From a checkpoint of a small mixture-of-experts model trained on Wikipedia.
Size: vocabulary 18150, 85.2M parameters.
Experts: 64 experts in each of 9 layers, 128 bilinear neurons an expert, 3 picks a token, a shared expert of 256 neurons.
Training: a variant of Muon for the experts, 632M tokens, 6690 steps.
Below are experts of layer 3 (counted from 0) of a mixture-of-experts language model. Rows are named router (the router's row for the expert), gate (a neuron's input weights, with its number), up (a neuron's input weights, with its number) and show model dimensions 0-255. Each number is 128 + 24 x the weight over its row's rms, rounded and kept within 0 to 255. Numbers have three digits each.
After each expert's rows: "gets" lists some tokens that make up at least twice as much of what it gets as of all text. This comes from a sample of Wikipedia text that the model never trained on. Tokens count by the router's weight.

# expert 25
router:143124093109163108151080098133140132106125162155118141059118118103109142122123105147129136107158112129079131147107150131142146138115149109126139063135127119157134103149122157170134120084146143140118145109115124144116122117147129095118131133134118095135105115159162087146118141151161110143177082110164076164120143151148081134130093122118133103160148135097109108114174072088110136095141101113142107144128119098123123104161140161144162103098116111127149146109128175142152099159092141145172120164173163147105104116144137104151157111093144144147128115127103120123176125099135112140151111097165142112105144132154154126098105080098115111171174151142097132148172140122134116088126122159100145152158134169157132146112091110167155119126082116158112157094148120109146123120127132
gate0:129130120170123097140126095151131088203134102127135074106095131124137147137097144118129138118160142092098117181123100092156165129095126102113140123084141110144129123117145084156133149151102147101100075134108110165101078131124113161140129135104094097102099067119102155152109166119124137119132142124132093092136119139146128171137146158093117126122155141117144153106147133155149098131168120140157170119141124148123107164136109140133111106105193077132163175107157113126160157126112108127132123112092132143156108137122135121140158135131113113094118095161087140136121107103109150129160139106122104083105166147150113125117176144095137132126138145171159115112086146123125129120142092105151107138156101127120136124116170154109108132129144103134136125157112079166106140181172129
up0:125142106142121098136120091153093137089171123129122129142144151142167145122134132164135105153120116185129159173189159097117104070141112135148137132150110112126101131111138111157107129160147149155132116100102106107131135143129149146109152093103128140103165107142102141122120186125130078092144118141136113121127113117151116159134108158112134077112122135156111142138118078153134111110167115140164133166155138105172091119142115160120135149123098138138127127111114098122138182098161134105209146120138136086127118096113148123099144122153155114131172164134109096123088086143119093139138102133113159178105134107145144142132113103131132128106145152130138146113152145144120131136115124080115103049117091152110138086133145126115136108168092163082134137144160151159096122115106091
gets: " by", ",", " of", " from", ":", " and"

# expert 28
router:121112150085145109127122143142100165136116108100094149111130157152131115155164147147127133145152137099102148134098117086091159114116144113117149139133171120118126140123127110102114086090072104103104129112158179107180083143126128131151165105143127104117136117114157148150128125146153141183112124183096143123100142125106138109147118157098103154135123117106097135170089147118143142139071135142146158145145102124104136127140148179136126130121131101139121176119126177126144098087141116141109107110073106105154115088150170152101164110146122122152133162091153145126129130163113138124083129100162113122139120121145145096120160138156137131164126128092120126088152167078122132168134147138100153105171128106127115155098153108156131149073097137123121085083146147104168110167129108
gate1:118126057137073123150163141153120127126144093124160123159094135125187154128085139138143105123122100129144155158118128132150139117154108155117123098117102116098136168104097135134096148143102082103121140117126126109138132117082147109099136172109120107129121115110141139103104085118108123163135129139188092157129111087095115177102145136118146127125158140089118166153121145099131119158154121161121118123104133158125113135088126043130139123120155109163130108114126133112148160140099123151119112171115130173100106113152122137149164080112102132113148148189109139145093115123136099141109122143135133131107108142176147146105114130137070147139120123150148138111121183112145116144107124097120115141122116150119157123128152146110061132134164175138096136148100169116165135148186127
up1:135123110162146100163109153141110166096132124118135123155138143123129126154125128190107139150107155110117165153148131125176063109131118124171088127105103130118148116094162102143138114119123097099099124122116101137146105142167154096173096146093158128142081159102121166095120131110113092113145129093105152129157157147079134155119141091131127144120144152132084137160093147110154087140126096105098157145134173150147125140106110121133103082149127126140111117101133129156139140169128107117159133138097143143108144105120086138156133122113145096118172122132089157118067092136132078167158129153134152139108125141162130137120089147081122147137107130132130115146092156114119153131120131071128157155158138118125170116160094164107119121155096120115101135144121117113200148154164132
gets: " the", " of", " his", "'s", " their", " its"

# expert 3
router:145140150147057127108178119126120086134138126168157155114158146108113126110113114203084111108111121109161133138103173118142115132109136118143180123070103092093107094082110141122162075150132120157118133189099152141108132126129101106122123127089137141097096144143115144120126119141171136161129079119126148102096075136137135105126100161123082133122118150153139136129110135152105133140138126129174134159083098153122147128131150125086187147145104128098106137120156150126136097098099136106140149155142113181130147150133145170159115104136134142153122108156127120106121136110132102123115120150087160105110132121113090149111066137148148142146143137084146104164129146142102122122132145147102169128162104098140129122114123096142111080145162106170120130132151128153122139108102124
gate0:131120171127124134101130121125101146133153102134141135170137130131128091131142111144093118163127134137128171143128103118158136130147161166149129161115103116120063095145165123112109111149153143122110113118157117105119181160133103146162143155137153075136122152107164125105113166112136125108123146136115096123169116105135165177118123143154115111085098113170097134125109140126131139173105092127117119113121108163106114125085085081130178181143144138096052108137128094134160145146134162118131166099143138129120134156152145113125150108155076126058122148172130159106157109148105157133105143138078141144144079127158124125129099145113147161120103114111134116115153130149150099155133151095116146100067158110091137134132154151159120107125116083109144100092103130126122117117147119
up0:153157103172119106110055144167105114110131114113118097111148154125105137114149124149134107187114152154166087134105139118092123138109125119122167144151165128144139131115105128134156121102148124121155100080161101133104142098127157155178153130147159092129145163137082193097131112128132147117160129105128145128101102149097118106157084105115129147136135132093139117189126097135125159126121156129137153162156121114151101138154150159132123093100115153155165114136111147104103102059113111101110105159107146099121147130091108120118135117097122116150140141123151127094092155153186125136112118176153105144147141074118117092142154130121080134081140110155132106130090108148112126150165159149149130100159133181139112119145113150119108151146131150107116126141116073111123138127116116
gets: " =\n\n", "=", "\n\n", " a", " is", "The"

# expert 53
router:162115107109160120111137103101131110145091111144158066134144161156112161110153140147068132106120125143138134108067139122147107158167129157083107082121163100127147167091133169138138089122121099129123162164119144113113151148125135132079166114089115141117126165140123157137131143133115102078165134136137107130130126134154126167124169153136110088137150126103134116161131144180117132111127138156070109112097107126143099129146109069154125132157160141149166140119137131099174148104071141118121168115138118117121179121114177128135148128127099138128120112146148128080150110122165116122135135145061095118098128107108106158134124097120145096092131109113164098145114098155112113147137133135138102150164119120169120138137148156144083102120166124123138175117123118113092127130117149
gate1:137097141114137117145149130158120111109178099107127145132086139108085140131112138140110092093111109106093088136140131105152107077116175098122111076147122118130091127113169136135153060120110169145134123145147126121098151120111173149111126134145147147110086128133141086149116131092095152127128085118119138118104109133127150108146147143105154157224168136146144072153158115169110115158126148135084176143134138165146139120104149146147124148135113132168115109161065116146131092148119146141129126154161098131150137141182143110105134132110140124138107093132068114138165141127112166144115122132142160104167136143122110094118083116128149138131128106137110122128139121140100086149100158134138153172129128094152130159133119151132127135096146112150112109126105161085147122131098157
up1:119158130122124115120137133148112175160071144124138137131091133138156115134153140130102155107129129118169121127151174139132137121114114131132093126122099109105092123103123148076127127112107143123120121154171121100151130096118120133119099126108154144175145183120107107166149158125136156117160106145157114149135108150178093136142127117125186104140143114157175104120122177096139104135121162101165147112101145154145134126189144111129094148134109104128119126152131097144138156130130160143074109114131121147092133124068128151155115139181108100144118143132134133134107122155141152125147134159141134115152134102130075158087142104074140078117144107120126120128128069108107155128152139129087083123111129088108150156172124074100146129151110125123088131154124069149090129152107077
gets: " at", " the", " At", ".", " in", "At"

# expert 62
router:089122160138119117124170151166152124108142130119152128174147133164116153095119119143117129108154101111150127138092167173162138097073141140135118147080137147157131091124113095131142079152149121123097100140124102135121133123128109075084137127085119137151129188164146146154097151083142121106115111124109105116128118118115145152137146137096092174166108142095133130129137108144143170184121122128172082155093108134105121111095090093112142136167153091121121111133099131120153114109113154171143128169097113120137154148112135157145095127128120110112122127175118118090127139085099125154121123176155126137118135136123130076116153165172102113117120119118134123154154095138148110142132133157104082091154117103073129121143135155125129093122115141107119165145174089141109115165152101
gate0:148164125139108106122176109120135158130100114145162154131090129139138098130098109160143115110108125097135112142150157115109127135088156130144153139129145133124117122171154109087143123139151121108152182093086152117120190137120135134119101122143153108135206155118105140107125086115116128144182152113133163091143114154111140170128131140094156155149135106094091145123141127145178148170115126108099121141136111103105140092122136136186153106097106097094150140160117170186121119151121120105096161131150166103133126108115127148117126145123108133141103118134137109127104136148139098130145147125119096144116162145113124105152123163091124162131152143101115063139119163079080163119146085126110102080101102108112124094169088146141105110112118171110139119101137118107129145158134083
up0:113129143098135150134121130145104160114133158150121095084158121098104121151109102105176130135099141152072162148148135153115150184100118139130131148116137124117120126166109152122087126104116134168133152139138091155141123128147113180144155146127131127063138158070191104169139153127127099085128121092140084143144155093135125091110145175150124142122145134112152149099129132103090156150142129161162115109118159138135118149071140082120116113141158160127120095111095075103088161117113136120160139122111147122134117097133106108163173129139165142088146120098132102117100162144131150165125084094124148151085110085137145146106124153145133114138126107111119123090187147162111121125117141127143124138130161116147111100128170116115133097134137072147123151109106145115149112122098124
gets: " \"", "==", ".\n\n", "===", "\n\n", " |\n\n"

# expert 51
router:143080174114152146120168150146118135112122177137100128190132147104127166156097151148092182159087095107102143141138136108092120099124122123110101140183121144093171117112105167120136123180102119127142168129142104143165144139084110145137133143090165121121132112162133136111130139138135139148129173117136148135127126161142108091155125119095131170129122151154130134130125056086102117153121145155119119097153113120158157115137109097123111093138126147078126119092096115150122106161123102165130128120137141121124134143110130108156126100119131138110175147117178122153162137166123153118143131124140113126157103156088096123087126115123120103122139133110116149126115079100100190115109160154107126132116160069068137134130130097115164148141148088114117095125150107158105126150110139
gate0:153111084130154120085128147146108143125081163158111118093140114114116118143144133122118146148095134124098099147114166133143113127147155119112088111153161136106156171109161094178145116136160129103145144132131114135136125140180118178144086135150119143157101160112136140074105125114112128131192145122139125124136172093137116105149121146150120110137166176153094120135118110151120093100164111125105078071176132168118102124156122184135094131097089126165093133127155147117155161149149138132117158107064133117105085112098108152127119105177097099095112108085106160142080130136096141105092141096105125137133143142153123112120135122153081109122138115141114109118121134123153154138125139157129131157154127119138115176156120178130119130141118155149120118094132146113132143104166153
up0:111116133128143172126128082115087176076150120117128156102122110130153148078113155160125135173155141133147111104153139156164122155138121109144139101117149134132145133141117081155114137107129121085145132113148127121126140117122159103127126110096128152096154140095102083127122143103098122085152121110134105124120134117140147113141084135122106109157128106104101157103152168102125087148077121112113128116114163161073128121134146140143154177122115163166137146108131129099132148120183117108132124091103167131104139119159136157100109119111137092150078158170175161124127145158110108101112090104134105126134138141159155105155153115190132139115138107166140135165202161111161098121120164146129167102123094096081093106116130120170131115120123157139110120122146155113126142119095093
gets: ".", ".\n\n", " The", " and", ",", " but"

# expert 35
router:139155071113122102137175148107142100149134110120192125120142130140100170101123114121134082092157116114164145144105111101113146137139159147140163161120138106157146187064131161083143132148132141095143127122123132150134166143140097115127142147138112127114105150117129113145168145127144100086107089134141144086125093129099156147137154181152061087111116165132093140143134130132100157120161132114174124124132125106119117107129143088115109148148133152177162100118116101107156116093098106149128151127103119118139145121161124137079138167111128110125117096090145126086103133140122155163140101113117082119128097107126102147096137115144129125134167105178113096136155147128103167122083144145131125116186116123143135128138138163134090100107113152100156138116151170096129114115170131
gate1:106146131101171145133105152155142164117139115123144150091131146129123102091157153129099157137138155166160143126139140137090157118131189159111138105104156179112159111160106145117110082152100182115133143110104181153105199142115115155147107125112089147133098115108117108096112134105123143118081103098119115137111152084100130144126105169172149164127144119147149122153162120123140115180106115144124105121140111112125162134131108136082137117136141129107102097116124091167188117127117095094117129118120119132118101116116113133117101115126091132174130141108141125114099131113129086137144127129132108137116174090113163099140132127174111138134139098120127120166119124116177108113141125160147156142112151122168127140102129157117136114145121107129113114051111171112152107204095143
up1:121132141094126132103140124134093098133172081115094123095146132124147124148149160134182102135101123114123157145157111107115100139137117133090118122088112144124133141117136095146151152131093100111139088143155163136110083131118121122120175126105114120110108131122151159153134104108143116144147124168152138126138071127139109121166145091111137077123140159114157165122139152107083130024169121132144187126127150120120124124148108111175176132122150093130147147097118144118120138116117153157107157134124155086149114107122122133114132081130117124112159117151111157129131175130089111115121119122160103092104106162164043161094148101146144111122164113124136152131135152140145153137100106099126151124134120138131137132097103128151135121124142146154118163187135112138125189103098111
gets: " ", " .", " c", " s", "0", " b"

# expert 45
router:151118142077110162158144176110153142135143085157130138071129163107150134117173122106156122101125133095122135138141106101130112140134125176134131138115138132137153099100137144139138142153121063124119160105144152120167122141126112123119159140111105112106127119152130096140146132113137112132097154130121118084095140109124164149125115178150153153153151140106111159160134121143147135142115113122124143112139152111088111111143124132148094105128163182133115094091141132092131107087116156130084136101097153185119129077176146168159119072168109121126124116120144090160113096120135123137095121162116130136137102150170145164057142140156132145072135068160119144107127157113112118133132155126126109089167146124134130148148164091141100129109116175097106123134119151082120127166126091
gate1:121131149124101148133142130141150139127119100151154159151098167122122100113120120122122155146114141139079125111078143166145138134116145139135090093153125075140122157124098128119109110074117178088163114144128155151092067112145118132137129115122151149055117126102139122066125107156102116056141118152126079122140108163148152128146162125138138172140093138174132113132112114130159112177106081160142127155107142115108118130073162071112149112145158114134125126141145156130124152093105150133134161165107141126146098100166138133122101167131123100146128144100134094123128162126151096185142123146133131089115132145160147115104150138142167110124104138116143102096115153134115141140136095126157146087165160143119128130104151101128153131145145127143121139143168146094169121131104085
up1:095145104158139119129134103121112123166135139148155115149125121149113128139109161131118133150094112100147121107144087161126150106135135149166091152132137109129122097103195122138118179110108117149146127115180119106149190095134137096134121110168138143135107142175078141160119104106137131147106151120131138098143172062152159172118147142149126118117153123141099181131128121129169150099122119093077143130169154087119106124141137150151148126120158102104107132093104089086083119084132096127133133098127116103145069126097126139105126131106117180093126114170088144126107175132128168113157129128127179102138167152105099141108124178135123112105149169111104082126118114099153122125161126107101152127116109120115101117132099116128152125149113152101172144154129118137133135148122105
gets: " a", " an", " ", " one", " first", " $"

# expert 4
router:141176103136094109140145137108155158137123114114156108126127157152134166138157103114131099103153100110157171161090148107112128127115106146124150146110112090102185150102136175077122145128126095133120151173122134107142132152116126120126163142096101123111104157108152136119145131108127100048129128129137136091120111105130178109149116173090083094183142130133145140150106140138130131117144172099119130146116119094089115105112153108101108149174134144125124118109100111105070111127116097156149187151097119108166152168139139088118148133147136123097145111089117162125075088165140140162130129145118093143133126127123113134101115116107144150135171135155167107130184126166126151148127157141146115109148116090128142124186148121139124132125088135139148179105119108110122141139138105
gate1:115066122130113134114146104116155135122132159110175136125163169109123162118091074086160149154080099106129129131093140129120123149101163104125111062104129139110131141153164126128164173128126046123101157119128128116093127160172137116141123135107119163144158074127104145133094147110142135141103121120127140133114122183124119138075152134141107107140146108152136166177093126129105114135146113158139146156140124113122190127130136113108138115145093165139100108159098180114123142138137162076145130104102117155133128110123093142151142139145099137122115123161118143146122163154118144169107139097113103115146145135104130113121127146150111116116107089137123175109159147109119123141110110135117113138098143111131148149147060139094115153119133168182085126090109105159107139158117130
up1:109095145096105097113125113148104116162161156124142109117116110134128127156120128153151103094119134167121096108167140151167123133113170103132136162111116150094121123109139116133124092153144164106107125123148145150144101132103124155124118123128123112132164126119162137121113130157156108148156083145131113101170072108117149146141118077111119086087110128097148100120145138102111131114127148133113074164116154116151116113125142120098111146121170149147141090147099113125150161123128146112138155108147095122163109144171145154181098151128095134129178127111150140115099135110198128112167142131117090126071069103105122167102163112131121128106123176157097119156131083183145116138137125139129171153110105166104140155124117148145127119139131166115081108139095149130149115121207118
gets: " |\n", "\n", ",", " \\", " a", "\\"

# expert 22
router:160155096120137105176146159135135137141104163111152110098106119122090174133133107127115083148108081131135113112103147105099092148128147162119165121093141121123124129098125130086117162133096148119145111147142120132106154161164115112126181148152125150116149131099113162168129143087136114085108124134111116117119148112090166111147189194158107113146112140120138143133164150125102131130182115110129135111109127094116140077130126099141099101144139138141179129100165104106135140120132116135123158115165093106102188104152130127130163133152122124102153141074114170096135102105132131172132104112104149111113135086098129106085132119162118142135120111139112125107140134142112141155119139139123083143198113114148118075103182130151097097151116132128141174094167149139125117130135112
gate0:190137130139166112101168135172132138173074094143121132150134128159153089133139130150184126113155152122127133152138138086169117083109108125140160118112122143118133137109104146112143141161142118139132121149098148139129081182155140105113144151110123076086131089125124145150129117116113109105075137111140064142168156133158106125126111166117116132149147098148114140103107117119074142102146122132098141152110111120153070091111109114094150114130133136120147113148118110091136138153120124139105125124113158138138115147116087087105168141113100118092140125124106120117102120127137134118126112154141138134145095148149089134111098185156162132108129146191109151158120166147149191122120127162095134168145122154076153116153132129101159091110146084133127109127150139163130169153132140
up0:145127112119178155117177116134183159125094119130152143117095108108156099130148165134122147179114139134127122117140142107158124161128087128140132132119140153138216110134106177108138113116134124119109137156157136110169068179123152093102112142085159088118147074151111076113119130134148148118151121113157123159158156122139140140130114129160127160157121135134123155126145115105113105138159097120135147131127124152170093115132115137124139118107146139100062125062129142107091125136128088163110115162103132125169100137104087144124138111147125140150137122091177131155094122124135106144111116110109164094162150128122118082076107155132130154104114137164119131130124115068145149094152137124095127137114113118123136123179092113126152124129103099173111101123146106134148157125152129
gets: " |", ";", " was", " is", " has", " are"

# expert 1
router:137097100134144168135117158103131160116113168158151115162120106107139133167117122144118150167125129131112161127122124143152119145097114096140156130195138122161104110151114140115127117147126126135116147118151083124137124125111097117104133143103124118109158148184152093114115122092101118135129137148137135168107102143123168102149109161100128144127139148101137161100134118085073089132120104120110156128106179142118122109106133103160113110136168141096075116104164168134104091177145146164111117128137164116114068146090161154083098079078100080113177171077116144120139082134108137096133094109146155123142130121138121111120148115127093160122144100146088133159137111091135138124156131173166121118134168104138165164124112119143145136159094117137141114138133113095155156141133130
gate1:132102110078134110078161090113141128116094156090144136108153143063127079104111138131101114118102137131151112108101185096162133109094146095121131155097119138065113146138159172130118123125115161102103112116145085097096154116130077146117126144128127128060139105157102121094162137137143111168116103101145115129084129140138147166155114199121167130182138103123137080104121087150131135155155149158118133109103098151110127137148102136100131121134121107130134100125167131147152171161138118125098156097128122130106135093137154174147142134141150149144076123119102113132107091135154124145156121136148133131142118106141107115168113111121151163137112149118144121163125155135124121173148094137105130121119124185154133119142137116154090109171141132099146155149132113149123138164131112
up1:137130112094103132145124089143096115129107131147156145110144148075116163145117150130106108096131125110148123085122138114125122119124139106122132122162117141137124116109120108179144135125160169119121121129138148138095118093117150172129112112161106141093114089136108120107125106104121135150106114143149159190069126148152139117122084171128146154122082129101096119119122143140109117197160132136089106107111137155127136116134134116139138125112135096146139103119156117132152118133136112138135133115120077172079140116150145177128174153145136089181120123095155118130136095107112109061117126116139167123125189140170133133112134110123133142082118114158112134139093159177158140149129103101125146116095142142108167088156153171179093103141155139137139078186151107102133116168141097
gets: ",", " and", " or", "),", ";", " including"

# expert 9
router:110142149117154114129141132134101139150157092106086114125154114122129159114118120095145137151160113126099110129177133131126087119170124165143131144115161155123143162122106136156143087116091106126100137114170106122160085076159100100100142089089103152130156150092135113151123168176104155171138113123131141155114130081126106180110172125136101167152105115077143152138149158106126141133128158136126172138145132131129126136091082117123148153131131148094110116147116155116138138132139122160096146101122078108153132085125142149104143124136136170149126145088117124122097130131186082135090148106095097151109129101134127155121118122151092115106105106107192151158125142118091151099129158095155123112141125115156096139176122133134110156152152073138089103112110161094135135114135139
gate1:137140154207115139154136102124122118141089133150121127133172141128140154108115110133098144129116126146137062145141111166143094131136172151167143143116144167102116127155123140138118150126158144158103127106119172109153125121145132103161079126137129090089174118170146103117166134100143107119123116088140126098072135125113111078128112146148157094176085095145153109139131109114124130076140148135152138102151087111142099124104133144165128163114117140129136149124159154099140092175121134151105114192148113133114111111139130097150110114152162157129075113101116151114148102132142133083112104126115153140161155181102129091115124110119110113096137083129107164134127081135136108057115131157144117137146121119118108143153140138155102094113141140118081154158110129118116144136127092
up1:157120090130078088152104102115152184136092133146128086149148146129120124125161121106078135140145121120091078151146095108088102116125167131120137084149140143139105084166149112151099162124114120155131137120057140132141107132142134105163100093141134108118153104157139122139127151129160100127107143113125131114089109169152102119085089179120152116176112139089117159145122112154149117106119146128164132139147084110113089106115141161113147124158143158120152144118119141096151152128153132131124128119164157060123131085129164117128104105105188114145079165135190146149126121118123114140098101141143134151139143179146154095097138142127139122120154138135100134126134151123116114121152119074130126105138137085122136122168144127143133108084097126121122146128106146118172117146145086
gets: " in", " the", " on", " In", "In", " during"

# expert 2
router:112152143144163136132135088143126141160138107138086112059132079110148148102136157133169183114107145149141126145134129096072141153127130114083108100146120119069170121146113116145129176116117153139077116079125120095110083122185082181108112176115146143135164127163138131140089154127155147166157156123146142126145102108129075104108105125136144158158118134134117119104103137123134120140150143125087131127112151123132140137171108154123150121132108084105157147152164150125142175146135163138092099109142118148096084114120139163177156128158110102138138163102122085105158106117149108115118124173136088114127124138149138123149165120123135131103128111108133171115127104081140097082133142118131115109141075127106114150136109132145142151150148111132117111116135103124139158140111110
gate1:131139111107152144161152163109089093083127118083108145159116104115154118184119138144151093136117134200129157128116166095124170112140108098128186117103097150111126177122116150150124116101125100148096119117173084136119108143152171151137124122111111117143124111117116132150123164139157124090140130048111130139121147114119166105131122104095127119175132127178123112158095170134152100077070135127139153156145157122119105106111132132125134169076087133127131154133082140134139136119099133102140141112148134151160100110178177122100110118154147135142088141145116100120131118097135063139126157129115171094119165089109109128100123106136147108103151119117132131117144119108165105117113122114134147114097108178136141125116142130111140100116154134141131150146129135117159144149109163
up1:152115190142152114120131100100137139146114113096178094145119135130126130111157083116099187166129109173090119107171101163100087116119134174143108116121123143116132085118097151098144118162087136145108155135144112102128156123107158138124113122168121132147095160143129127096157108143120137154133169115138133130094138097150124145146108124152147113132151130130123140135132120125131097117090160126124089147136167133117122160133102134120140068132159126121114129098126142111101135122121160152121113080092151107126137148159122165145124095141161149159070127151140144082101106165139147113134106162101136168109167143123121152104156154151111085178124095135123119098126064143075118099132159124155149162103137131160131130109166097147129105146135146121118088102113108095138178156143090
gets: " the", " He", ".\n\n", " was", " he", "."

# expert 47
router:084136118143123182151134147116130109147113124118110145138106106155153068108113131104184122147127146183142124096103148102175142131144157111173130136113139112164122108136108172141109124080152107155147146114164138171143122109101135107120150146110128109124111145167121096151138107109137149150107095151083099135179121157158088159114128104108138136100085128089152092169098094124136102134168144099162114098148117145116092119115097103140157148122079144155144147141146104117064131129162160113102120151125140145132131141125124164124151123124164128163110065120083150129108147123151122135110111114148133124144143121092124127158132091166128107139136098159121125159163114123092157097129116144138103133115136165118118104156093151145146132125113145097115120138088177152146109066161133
gate0:134076169121050096134140077082110110128132147151130139147136147142139103179161139132141140143134129138128155132114153159111100106157091146113134138096139180140114163111103135118089132152140101149115135130174105114147134140130146140138103106134084136132116137080132124113135113126080154085171127104113145156156123113140132109113124112098122138126108138110128161157122126107136148126153076170138124145124120112120127188112146102116143122129135108126109128103077147118144174129143144133111109115147148123130116124151158134138106139122127135117069139128156100101132161116138074135148133081183105121149089140137152134112143173153114121184172129139107168132173142045149112106144153124171122139110119079116160145103094157068123120100129122105134122155125131107098120136101134
up0:131117149126068159146139128134102157133148138109097113141120118099107074154150145166137105145137127177201112085179135113150117123141078109153141123114148147151097160129183130113130129124113151156126135149128107112150160125140132109111093148132151137124135104098155143108137142169115121111147122120113139131145107130135111056109151125079164103111141115078069114122100147124124114103164147132150099144123095109092093126103107109121128124131120149103096134143097184141076135143122081153133110158120180107142114147111140145153118081114142149179117086121172104091154143139140137134136120136137155132138131113142163129148138167094117088166169145143103139120128137107125132158124124115148177145103106118107104119089098137102096115158140136187128123145111116162115130120143162
gets: " ", "–", "′", "_{", " Animalia", "″N"

# expert 14
router:167119090164142113096117151129167101114095137150140091150178104094140165134126122139147111100081128136151137104099114123107134172104160153121122152126142139109128164110179138076120146123127170115158126116124100137126118115145125157090176139119118167125115148079122147120150166164156107065132137115104126104102127125156162123121144176134089131143096121124130146153122167086137189126163163124165081103136113123106130128143164096069101093128143160139143135106110109083137137122107107177124150127156155099103133158124120124083136146122131132096160096094132137153122094112155160137109131134114117118114115131111065120094145157159095153128116103166128083131099121172129183167128133134139118141131114113119125108131147153146137113133135135133133152121164137103097103128135100
gate0:091108131158124150154127113145135073108148109129133110125119158130105126108124146110145145105054104182127120147083159155094121155113093132139144128119102136145148168104144155167109077161151137126087112142119125119147141104136076105155140126146123103100165158125123140132163158112102117103132130147145158155181136147149156117128148120066108096144111109096146144125115075122100136119123154097099114154192142102126116135092086141164166157124155156129097121118098115119139138124121113119131080095092129096147148130126096162148136116146121097141121129139090147156127128116133101102114149150119119125155145160151156111089128133155174095148118145144127138146085110107136164158127165140124130108170089109136140138128144134163137108127100186142150084118120165085170112134097135
up0:137111097096124121147172143124156128151152120145057184138133153115162132136112132129156142131128136099127137108153095080110141128165180091093148113136164094088112122078123134159099091127112117109160087133132097117140115157116116099105180106115128150132136116130122180111140141122164125152094139135151100150108104158140143138140150124133157111148136097112105097086164133154137133180100138130125102110091093114199140133131096122105119146116118107100097159115162141082164107099121119104148152126165160102134118135158115144148102112176135141102139112117160135119145134128181134157112144124151088120174134149136098147153112088133071128118137097164105167134145146124115116149116115137138106120098161103114157143105103132143125132119087132112149095091148140109105154122131170
gets: " |", ";", " ", " —;", " Yes", " Votes"

# expert 36
router:122104132156137142135164105130156161127108124123146108086150159181148152099113133126104161180139075152141126110101087094097129152148095140121161143144107104140134149151134078117120097127150107115115175126130167108150164145136115130147138111130098136146148145084132146147113119134129135159123086148145150124109117157119127139121136135149095130064127081122151161106103109090102180161144107110111122144152074088144124136078136087123131167143107149142130091149068143153138115093148138162134166110084166121172114136098095158115123118094097144147128114105086169093150138151106143113119184092107146089111107110147118160144143108118120151143125146094148125129132136130146125144069138153149122133170127086135141139140109171132139109147083124145112143110148134128131109122111124
gate0:123156123163132142106128096074165100107087139104121132163133128135084120160167111126143151079154100132146136143124160134161084140118106167170119173087142148118144116102089128156115121132106137090140121102148106153182138105119141130151118162111118128154103129152155153130093118108092086122167155148144077109091150107126132101165124124118102145101110149133120099112109136169107156098115121118145122094182065116173134187128177122139101153058136142167103117128115143118145106149124139099135136154128121151153130132130155127114131116095128111121114153102139118160117131108149147144123138112141132137154098141124129129081143134092128158135125127147132178094089160129100121114161118162128140164147092184100157167126104139115125162116159103139142101133126146131126143110164144
up0:098100109124112135116168139124122130141159144143146151084127128119139132131154140113139146130115133129135107170154146120118132128148133134146133119089105138099128160107112109097121173122127149153100114109156106110144120127135115151171068136133162127102150126123105121109131138092139108119089150133151150169080134120140128110106104127119114136117186115096129133079135135113090149114140123169161113125117118192146120175158129140105107155115135164116117106139145120140138118190106175123161166123158072144130054113142170108110135137126121104115104140130111158080118102127130076141134120093119143110116084106119140110154163118153131144176164135110109078146125173162110130056110129147151104133136162090129144127116120144174103149106150125102138117117050119165158121123137107
gets: " the", " from", " of", "|", " to", " in"

# expert 6
router:129136141095129135138149151135131119139118111113138158114103168143143126123101156073141123111152096077131177117090110142115136066118083165110157123118163131132107135108103115171115111109135107101111125128144091157149121134185118118134133110110093115143160114114138133109136094117125086173097077173081144120154141105119124146084119120137135099108112148121126147127131165097136120140106152147098150106144194184087103097150129156150157144110167082104133146087133124124112124113155122154114127080107155101139125105139160169115152096138123151132160140131110148146121130155128173090149132145096129128126140139133152127110144106152122140114134128112139104171147182136148115149148095180116124074159152104120126184128100115111089134125104139110127093118102122109127157176116160
gate1:152162110116119144101165169125126102156133164135111112123106116143105144136082133115109136148131145158122120149103132092088117137119110119107104111140129161093101129132098175120097114113127139159145138105113138158109117107141165132165094123132121112103091117151136135145153137119100150139140144159063132135149153103135114126073141130141115113108130102114159121105118135149118096106134126180136123141130127117109103111156151087149139141097147136114110153150122133133178123120139125152131126112142112135106101118166130152108153170170118120151106119173108088146163181122088097104113102117127110159123152090083173150132114158133101106144111112101171120131051143110156158135117142124121171114166118138149140161158058128128144076091113113191128142130152153172139106159078096
up1:156126108119158104101107107178119148122162189124135119147096108111132154160129150134097144131151095145113117130138116124156186151118123128157149123175093102136121110114161155152131153092124149155126119138122147152097145173148099105115154116109127161103134131150105088170118108101115105089118133155123141118174138082079127129138130142148167156123136124089115122141122100137129159120076136119097154156120131118136107093146132153101149158124168135103077174123123135149143091110123066114158101118173135097121127116118087155110136143117085123113139124103147128104105143130144168137124137097174148141108139128085099122145100148123127151144133147121102113086132106106072112208139155102134153125160159118117106107117157118120109096116092131120145096165131138158110159129081108
gets: " of", " two", " other", " three", " many", " some"